{
  "n_layer": 12,
  "experts_per_token": 6,
  "vocab_size": 8192,
  "optimizer": "soap_variant"
}
Below are experts of layer 7 (counted from 0) of a mixture-of-experts language model. Rows are named router (the router's row for the expert), up (a neuron's input weights, with its number), down (a neuron's output weights, with its number) and show model dimensions 0-191. Each number is 128 + 32 x the weight over its row's rms, rounded and kept within 0 to 255. Numbers have three digits each.
After each expert's rows: "comes after" lists some tokens at least twice as common just before its tokens as in all text. This comes from a sample of Wikipedia text that the model never trained on. Tokens count by the router's weight.

# expert 4
router:093169204093136073131080127123154118168074121145141195099186127145180137171152151187075150120113086169109159209137181175105124103135113124144134111106127115179100161119092133068143160116113113170174091130102157097136062092083138146131123177163144067180133188108138171125091130142153138111103123108070140118112158109080094162120077119140118072143111098115157167181105161115168141121119123145141169175134148076159136211092148179124147171119131083146115177093099134115120154097080119169171130140174152150158101100141140135089126128108156163100134156154126094095143081096181080159
up1:197120165126092059120120096152147120140087117127147064146134173091139126101166135124075136102121187102140211090098132151139139137130143063108068151167169158126135104121142097103115093111139138190127122081181149147157133175130113157145062128071106118115132195054185154123115079182161093148152157146144130125117123112099140109138184112107139115094146097132206121096128118102103160131127125183189106147131171136119117150174137124097107103164121073089107150160101183133194129128160108114151159048142171173108097173139110114181119089111141082120174070139101086173141118165150087141
down1:164152123141114139148129187123147128144133148099147191127082149111134152160142146128150112109162132135152122083175120106048119126170149120161146106168149137146112113093160128107168131112119057193070102092137109142140138115087163131128134113107155160113125121124087094156120126160092126146185102115205180102103117133114129117183143128105115141102156109179146152228116136126118184100083119151117124158129155053136125156118140058110089096125102136114190181175176050050128098084100122136111076146182106191132166169124103114147164126093108051123121120119056164132181073081122087112
comes after: " the", "=", " a", "\n", " The", " of"

# expert 6
router:060176093105171116071048124119119135131138124166166140175150110174073126084161091101099123086112071147158122110114143115115135160110138102137126157082118112135152124092081159185123135137147140114144124119102137102108126128129095153149135114153089148177122152116178151119074084181134145179127101170126101142134188191126129082103146114110123129155155154156160137161138212150144097140114137098106095120139106084161198110093144107112153170135106117147110191117136025090140128150095067142136129092126109159107195131144194157113148160130157110070125164068139106132115126159127255162
up1:154107162129125129091119110143132101130117123107090107145101134159123123161137098081171131107169081099144203140124143120193113134127095160160093017112080097177129100105109153166135178216092173139148143164152166146108112100061090190139121098103106120126053119104124163130176070118127110129140092074168158161144117107130128171154114088138142148139131159154151078142091185102151135121125164133088139110191149066130159077135154159171128093144104096158151129102172140162103122098142113134103169132149110187139157198145166123131160128071133072153079091085204126093122133132173087099
down1:105159123076173153150129137166129162109134133147152201144150110088114096132120058106032133135106145126139104121162148164096076086172076134131150179158110124156101080099096129126111122133177086148074121137112144087134140138103149143070152101153127096145112123147156136105121117162074181095116146108150074097084124149098110137131083111179119143158138092081095119188125130105145075132151146128132130105142112109119134137107085121107100181167137179139109144066224133092140115178127089130162118055146210125231093070196096125107111135132113110098066152105110121147109147097086157168
comes after: "\n", "=", "-", " =", "\"", " e"

# expert 11
router:131179092118094125121091088125153071160137099127105095153136111147144162130151133118132092094076189135110168179153141144146137108099151163097166099120084084154162091089122139097111130121149143147144120150175096097141108155081153131076096172124153149123057136157119162073119184126129106099125100052048158111135088113137164140165083115154089118188141176153117152121155041139160178094148162147170151111115123196097101120117121184101097111092169119187153179100097105109111129138088047102126099161053180129116086157122161116088104162096118072174144135167072124156135143102151103158
up1:127077137127126119135117175083175132083174162105149131172164099040193142126091148100059128144122150093116111126103074156180190173169161136071161203122151086121105159185127132109183152186166060159115091121153109090116153123167096125047158138161121078106181118153210139059114138136101147129116117080125103149098160146123144127128065149175129113088116138092071093080141124130143112141124137160143134114156127096102141091132114151109121137135175092071140100143132131174159104082085133120048110169152139119104101158143140129137114119161115124108192137140122148167118107167071158144
down1:103140129149123133082130122075147115185104112174137136109154133166087122115125186097112077064091096135168087086106165116133106120128155088133163086135166172129048126140131100131138143081129182134129137116134160100100118081169158093130125195137116114174114188145157077131119120183152145099121163101110115137192131085106192132165100126220107104156132175132122097122116117121150139172101152124090110121105137115109105098134133100071095208167139139132164153110129141174096180148132157121138138134149017149102160128121159170164136145093126148170158150198086178105143178114096221155
comes after: " the", "-", " a", " to", " The", "n"

# expert 29
router:166157106195166137125111119141174122185139107180146127119148145120187118134077122082120127143107111159106149150142179108144143099095159119127094162073053076087154128090125150110150085137111139095172161064168107100161099116165122152105111127097192142022138092135104069141142076161157093093113168102116104085096162142107075107162105113108075129084092146140126175137138129123111116168112145157097138186104155113092060111112155135194161102119150165101133139135176130100072074103080169181122097137114140160186115123147122076165185138109142174133130105195157143130164118118078094114
up1:219152129135151110163113101105173116169197146147107116083089146102147091138054122159168147123154131085102144140145101116122062137134143115151074132052068105150131107138136110123154128126130088108134158056151166133136136081082114131145111181098109128124123106137134080152119103144158136120042108107128143105083143124107109132108135152143204106075046112164122104106087151167115134204157213112138111100176101126186061110159153157139139142148115121121105127133156176136060138113144164139113056087176114140102126094194179104133178153151164147135118125148091192097105118138151152114
down1:091115112113180177123112161125106140138105117145135075128134202154109126124137137117103073141163133180133186067149138146115125137148201089153169084086138137140116057094109123103098068106084098169087158080139173194130171083123182163147183093110081132139119112133125123056136147113129123160136149111190164115117080182179107156122095146138192087172157110148118064084131104128188120123171134090078117141120155092131134150142095147121211136185096144049205116147123159148172148145126118097147137148111136138167104129143124129163083106162144129180133103107189158112130122099154165133
comes after: ".", "\n\n", "=", ")", "\"", " that"

# expert 10
router:131159167132154110091212161156162163200178125163135104181107109203161157056106131152151111101127153117136155141172123158099133103137171134163128064115143059114191119204100171103134128177116138130109112143085067118119164135127137136126133117200143163133177099093126116128091084143141095113125123107128116134159185188162092107094106143099100154147137155100180142105133169157119109115113081130066145130078119190156095104102137194139088175104109198110121141149134147132107109069129166148140161156084085178146144151113105153058198137113129176153120075110103099145122101113111093120
up1:087141179192136174090159153115139126094166071103092176070150161177146102130139124107151108091145124113154141156096121153136101061139118097166144112109161170100162141099125148098111052112129120136108078137123226140093140169115085108100166119149143167117143185178137125133090143136144198089085163130088120121137120140095092175149107170126115106112173188094150130105111114157148152163139118162177139151200074222135125163136121090168120108139103192070172129139110070141167153130092145102134114172123130166210141127167092104113112084124117084123178169145164133123087160126134102151
down1:117080142147061112084144124112173135077097152130139146161096082161157147144145121156146122123064073124075176136070146170136122082145138135093107143150125108180127178104101155119072166128096090102137117150151061112171071102154140126157093051195057135054079145128134145131147197108130081135157159099074078101095112122103137172144106104100106121103153158123150160090100112127127103112089128106122128141115122132121181171127132187180118094151174086131140121134166086105167171148150134128084105150193133050125144179076104172095098110107198141115133143101134126124178102158098085117
comes after: " |", "\n\n", " (", "|", "=", " \""